Experts of a small language model.
Experts: 24 experts in each of 11 layers, 64 GELU neurons an expert.
Below are experts of layer 9 (counted from 0) of a mixture-of-experts language model. Rows are named router (the router's row for the expert), up (a neuron's input weights, with its number), down (a neuron's output weights, with its number) and show model dimensions 0-47. Each number is 128 + 24 x the weight over its row's rms, rounded and kept within 0 to 255. Numbers have three digits each.
After each expert's rows: a language model's description of what the expert responds to; "comes after" lists some tokens at least twice as common just before its tokens as in all text. This comes from a sample of Wikipedia text that the model never trained on. Tokens count by the router's weight.

# expert 15
router:119102120161108118123138080151128142158117133128121091121101127148131108134114146127129130155164131139113163155126111111154118133121071158109169
up0:090146152127109146155168094131080132143137117105142106120156105092123096168167094133142163114140106122119141157101110100106118096126160120119159
down0:090148108106105161091127142142154142094102099138113128118114125127162151108163100077154132127132138104106117099121139149104144100115160140138115
up1:123097132092123124119126170112105170109131159145120138130154100176092103108135155129110140150153141150072134131145132127153134135114104125120136
down1:155136123159095111152115105148123105114140124139117182126131149103154137119118143103164135149163146140092143084129177109138102162089151129140121
up2:125121127124162150135113107158161148143166126112129098164136135128083153106083106109104072118173085135147127116139137101094142163090133126114126
down2:100146089138113143116172138135142163149136157119088202162133126147167140115151161113160160126121103149099119126130151102125130092140127126125150
up3:112134124108138197146125150104112074121125145172137111110161122126122159128108067133126130136131101152137098102112157109108066142153102125099144
down3:124070141117128114157147129108083169167145138158125131112151137127175107114134158149137093135113138127144143154108107097103121147141142150104130
up4:144146098132110156154198142111109168098138080118111110148109135168126118110083125117132113100143158141125118160110112082152111136123146132106135
down4:162152130121109081109093093146134088123141117125138108108152075113086111144153112090114144142171117162164139101139127155155115116143132127076120
up5:161109085138072135168144138123153102111113112152152141179094105141133129149179150121114136130141138166108135164131123142107120132131112151130164
down5:155145127097094088093082123122151120179087162133128127152141099145137165154100099136106139125097123124126112110122163104140119115178150149146120
up6:175092164145138155171164133100167156123143102107169091168076126120134097173160108115131143137165121124102112113154155081111132134131137144155150
down6:083091138123144134068147067097117110167132121152075144122117097124130146119147170124153152151129141144141152176081155128150113117125101146118153
up7:161141116127077148137132110111168134121166102130115139132129103128118131171117159112136119139098109129125122124148121085150132177097069142112177
down7:114114102126156178105142171113152119124135118157157134126099138160109173121138043106117115101106141148096170169124133131152133122112151114111160
up8:130113122143134143081110154110095154128156074122148164139107142175138144144123167138099127150151117146092138129156131155138113123151130123104141
down8:110148133108109100179156157104159135094153142140080100139138157120151106104134172127111111121090124133151152134107114131128137152131155130130163
up9:102159137153146147118149187115121147092131132127080122126151135124140132167125143147158081151157154120136123138128117172123108120131116116130120
down9:148112088124166080136109124139124144134153108102162094134126098152112133144116111130135128170128133115127090134133142128123162141117158078134099
up10:123162136131136099142105096116112108148116141090135118152157126145127096134159102145119137073152123136107095131081126118154119147147084093134145
down10:135099148147133206137124114081130117097127120139060148094132088103146138169119166111112169163154156154122121075125145148102117105144133153148154
Description: Function words the, of, in, an, its, mostly inside noun phrases, such as type of, side of the, signed into.
comes after: " of", "'", " in", " to", "ed", " on"

# expert 0
router:143118138130130133197127140090128129116089113160113082107158129111148152141150065150132106137090201149118129139144165133122138100094126108103128
up0:122126150160093116138128160089130108155066102153128127148133128168126134118127133159156110108132126141141158129146114098143124173104095094123145
down0:102148122082123155133160131122125104125146135098125155129101101114130154100094156121119086156118142150095085111136151143158125061136096126107132
up1:078158150106079134151173119147100124132096131134117118136140169135108125123133123126114102145129105120139143149109088126110138113123121099142166
down1:120135125156162173099108143132185152159120152105144148124145136145075108112119151160115163144116116120094126143081121131131124130120187124095078
up2:083099141112116130127182109112139148102070147102119093149112116147086138096102175155082140129129083121126146091118125112124101136146091146106144
down2:125151169108139139162142163126090132117135114135184125159122149165138154094101128128133118100143145175162135088139135121171137133167120091115150
up3:120125134144127171111092094113120150104091064129072119128106130139137109102113131134113153109119098107128141117110107122125125115092155100140128
down3:143107115098113163111087088170107122146126165109122101154160107157136097164161105122091127144162137130070171139171116113150159128123136154135112
up4:176186107093134072100137133165113113103148155136163140145091149150134136144133139118116144137155149127094136154118179096183113106089103109125152
down4:141124130097152145114129140121130126135098086096143118138088118124131134125162158118123132147125143124100201114152150168110122131119114134100174
up5:144096083122135157110131107136140156113122144147135091091170142087120118130099106106101106108128149126136130126121132115159101161155116130114155
down5:121143136071123101133095104134141095078113123111127083087133146162158153143172126144112170146095085156121140139133121126132132097104083132129128
up6:126113105122104170151127149148153138101123138112078169144146134127127122145116140137134110142092131093134130153154165106105101177137100142089161
down6:171170168117101118074090125129138141132062145142169113130135066097127124091147123129143161126124113106178110126095113126127149125104127149142124
up7:211114183132114163162120115123146132139141093147090153140166136127100146078121114153115113112135128117083122104127139121167106104145128139101128
down7:115102068185135143121136128095129090151136130121156117107114140109128158142157160131085151102101143132152133124152105127131090117108128132111148
up8:147166094155126174086121158162117155134119072100105137106142113134116110124132164100123075109134153139158097115105147153127165125119137130132104
down8:091159110150066175125152170094131116143114122131119121183155121098089126107111091110143172159121147130137102123144128103119146075106110121156129
up9:137151097147085141129136110106108157071100134113145111134090103136149135127156132143168166100152147125177118158110171100163131179116117105093135
down9:088121128142134097091135087162113128138135132072124136102122142154090088166100160123138123124130154130120133120185156146103108150165125093078124
up10:143146123114124158142136107137095120132117129150131137113114091097116092121128134107074076155116148156086112154187125130133108175128106140154158
down10:114130114140150133124132121129115101108146132098120152119154161152095149144127096135115131108135125185075156154135126107149116110128122126108131
Description: Line breaks ending list items such as club-career years, plus single capital-letter word starts like B, P, L, O, Bl, Al.
comes after: " |", ")", "-", ".", ":", "a"

# expert 18
router:111150145085126133096137129114094149105138169141148134126150146123117101149114140113111115161101114134167144127201082145129147152134110113102140
up0:172126119111122127138128122126153136126160131127102139136100151137147153123126169091086144165116133085151119114164142156126055131126116120132118
down0:133136140141146157116102115120077096110134111113139169123180150091156156106136086143106158110135105128115149112132131093131127113141135139130124
up1:127148112131091138099181120109107103122143109117098123151135199101121161098144117072170123104162126137163100120153118104139163120132127180117119
down1:148102115122123125118131166135096091129096142113100104106124134132124087153168140092104142101126137142143130094137132121080053109149159109107175
up2:111132091101145114150149139084074187113119121115113124178115133152127113147117140158114090126172170110121145122125106161162170125115110109088148
down2:148129138164146131081130111129138160166143158095137151116115125106126160133150089110108123141124142097139142121146189090120154096112167119114118
up3:132119108123147128104092151149132132057127137148174150159098150146111102125118146140101148151157087132114154124124152183127124133106119102095115
down3:126117125134105060112172185092145102140096136131154109126096102152108153150128111112108144132135125149141135105093118115148165097111113155102140
up4:139131128164128130118105162132123127113129105093101109122106139152102109153126144192094111117108078137144110084158152170093144151093084112108110
down4:080157111170109171136115073111106119132142144112102140120156115092148153152069163136122152098123144169129093106128128109130156146125099137132117
up5:160114184119106116136118072154120140127208105163127122155098123176135140120109121109112075096132100133118133128139156171115136134150152142140143
down5:100135180090145148095140096137130139121111112140104107135133158092129151061144137138121142137119118106127114148127103178148123108138115160100130
up6:116124132132132111120180113143119111145147124125102151159126089142132122137155159139094127098152085080129144099177116135148145159155117118086136
down6:141103120097120098125063128131163132122124115130145112158153172123096161152128164132120130136136150110113156099144088117149145113176105116112103
up7:111114149104115124113176129122144132050124162113120118112131145155174151090102096101098167130124145126134153126136105155112194135147080130114158
down7:117161089171088159145122121098138092126138129137115155163115144093079126111123110114168117120148141134122098110159118133153159147107127135169109
up8:134172138123143141131152151090112147150101137099098114171166153127058131123113157129107137108127147128195143107111102149164146150120153120095169
down8:155159129118115128175143137141173153103150147144178113127091128122084112109107139144138110121099121128142098162152122084098176159108139120096118
up9:094157150104139130130181119102109165126131105115158164129155164170101098124124144099106165085144111106148080109133115132132100117123145132079153
down9:120131126099140116144134102073155122140144121104129069056110130152111123145123097159131127140092111136078134111141104131137131084139125131169096
up10:103150114082095145098139139117113136070080100154085130173092130158147116145131134127134095115137107152097130156134156119129126129135147107118135
down10:158127127106109140138105134123092145125129184146102089126163119159115098133164089135118124141176139157146146135131139132158136050129117077129121
Description: Word-initial C, c, pro, reg, elect and inner name pieces like P-et-ersburg, Phil-ip-pe, non-st-op.
comes after: "-", " P", " B", " C", " the", " p"

# expert 19
router:129118114115104110118114123104150132117102195137143142147118110104132124073108140110121130123149190149106117085142117137150139158095152148145160
up0:182123103109120106174182131127115140131155147149135100119119079161142123086101125163139113100143145147102122102111121126109117119066122138108090
down0:159151154125126136146142097094095153166111127110182101107125088135132150139147104104142109162156125156143123114130144148117126114118084118109105
up1:136111127136079180149163112132123121170139119117108145177156128119149146122158129105099126126143153166125108129110116093164086146155101106152123
down1:129095124117161131087131143166126083099141109119142122115094126177168116117123123140169130137075138104148096166133140120134133168137143118131082
up2:164125086117126122145141099120109154142151150096152105136138115120112143144142122097118182117205113106131126127116154105139117133103113131149114
down2:138110135137160150087115127180168133101088122144113153137166116118148113153131135078129128160116141130174128134143123124121109111139142153127102
up3:135151148146146156116166156082167107158117086091138151142073114158175084122155169087130117125129112110148107129137170129138085124123105137171108
down3:119121129163118146113135121140118105122176140147134116115113136101099105126077164147095129133131130139133095141137148127148161148152172155104185
up4:131130102102127114121146102112160104097176116107147152130120162115176112105146132143122118132147139114103105120104149138133121130105107129124163
down4:143096117119108166124157121126082139142115160189146166111163119150100142117166125123139108112159167183129111145121144119135153165118139097110132
up5:115129100132088152135119106152118146135113086151136122126055143155136140102122125129134083112138118143116119128145133135128150181052143102152158
down5:123139109113095058088161144108122168183135150121156111122152134094110125140135123126144084163157129106143106098122132137175130126147122106128167
up6:142115121122132180147123103148097141124105110081175108149119091123130111134122159164123107133130156166122165098145159139115088131108136096124104
down6:133101162073144166123147119142124092123180117154119116146124140129119133167081103131097158137139141099166195162122131146132153123137076140115143
up7:118108158120139147116139129114152132151124157134144155166165117110117110101103112173101105103111091082149096112140132085147115132139075140150161
down7:148094114147139187121141110111113168129189150150122183128136092084166142135132124105141159149120126153116127116082179143107122137164140132127155
up8:166082116176133133141180117103081151125148128125110129153118138134126119095127124127121131127144111107112169110107146093104120145148142087105125
down8:115114144114129159110138133119092127122130128132133197087124123134126118141116076084078121112128185126134112130089108157101107127104147143154141
up9:168138098176147112137145118113126164130134120114157095126095102135106117129125124141120099076162120149129137120126134132108141127144135140105182
down9:115125121137136052171092104119103106106095143160118135154103103159123120124161121126149160123149118141134134115075148133171120144095070155125126
up10:131141102127073129093130128138152084102106132082157124146116131140123118076160120136150163087144148139116138131150128062160112141105096129108148
down10:120134129132092150129143128127098152160130104065150110093136074074112077160143125138144095097085115119135191107168132159125102116132136127099103
Description: The article a or capital A, line breaks and first letters at sentence or paragraph starts, such as A substitution, Aid.
comes after: "\n", ".", "==", " \"", " is", " as"

# expert 21
router:128113110098137108158146169152153112150143139120135087124106142145091085119121161132157112100122129139102132151134111147105129170135125147095128
up0:154114113128101159150112138141118048114127122125124129101142067129099093144109127104156121116113121155097142139153145146142112170131098136107082
down0:154125116084152125135128093099119086175126164157128106129178135101145129154134096150145089147133119166140130121129149178100152137100168135149099
up1:132182095120138105137088141075101160157137169113168155090136125141105091171151145144129150088141165116117167162103157101083145125130096129105135
down1:134131148102132063173113154118193128181128127139142110129129165118082114152138157129168151150129121134159130158104108125121100183139140125110088
up2:122136122104135144132116146200135113145146126127122115109101114163115144131115131146107134112141136168082117173095171128121119117158098127124112
down2:131133127090116101118138155114129087110119098106119140112125109168105141140147141141112203150121117136117165118126107157155130132097144138125177
up3:157154139100159119158153150149179161120165126086103139146113135140119105159137140107092131148114142180088121132117127106115084128088102153079109
down3:102126139157139108113190138139186115171095114107143149123116165115100120141148164145090103145128152172150096131131124131155136123140156095123114
up4:160149098119131147135106136145126165135114145110136134108138091147142119131114201113138153088111115130130101120097125170145145142099135150139131
down4:130129082133107130070128107128122075148108121150101130136143102125146160140156176146115123115143137125092149132136103121147134079122142094141065
up5:145150104100108149118122128106123143112124154171150111114148165132119077135158140144134090126115140161116099178166146154166127179116135131122125
down5:130165115120137102155167135150135154149144078100156144132123134129113162151077167110131135124117128105107102152133093065095106107124163115114097
up6:119093148103142096099132117114129091138114099103126114102154140125098131154121123186136127117068089139127153166124129143163079171141119143099127
down6:137130122149102124079140114134129169121090128063128102136176135099114149175120149142124141143139148095110126113107137143152165139136127170120170
up7:151142194174121101121133148126119128113116110118136110116086112168077078103108143094134122110124092137128133107185154124142134154101108127113130
down7:119122124127135187081099135128164142089107132143118100135168119125124121134078138145124127130140106167080113120133139109122135130150152065137123
up8:142140103142061115150144110136132129149104096121112119135107094143083149169121087163153132121139110126109182148150126140156143143140128111139123
down8:118124149140133101120101142100118168105150107135080135121072141167123160129113074176111132134128117128131123109135129150120145117117110181142094
up9:138168076123162155119150199162125144103122095095148083127098123165155109085116113108102142109115120120109130148116103112104094098123090133119138
down9:103122166143097179102117120151090138137132168150133085107110126119122150103084104084145145091120097103115125172107132137119115130133128131162114
up10:114101144117144143106150097084106068120104083120107121111142109175136145143174136112119080148156125149076130195176120150124130118090132140164148
down10:130119133086094089108139178142110108110134139137137133137134109108148129094105147103133110126201137139135152150129124064166145138130129165108149
Description: Digits, dashes and words in sports statistics and dates, like May, football, Cup, Championship, match, 2024 scores.
comes after: "2", "0", " R", " B", "1", "–"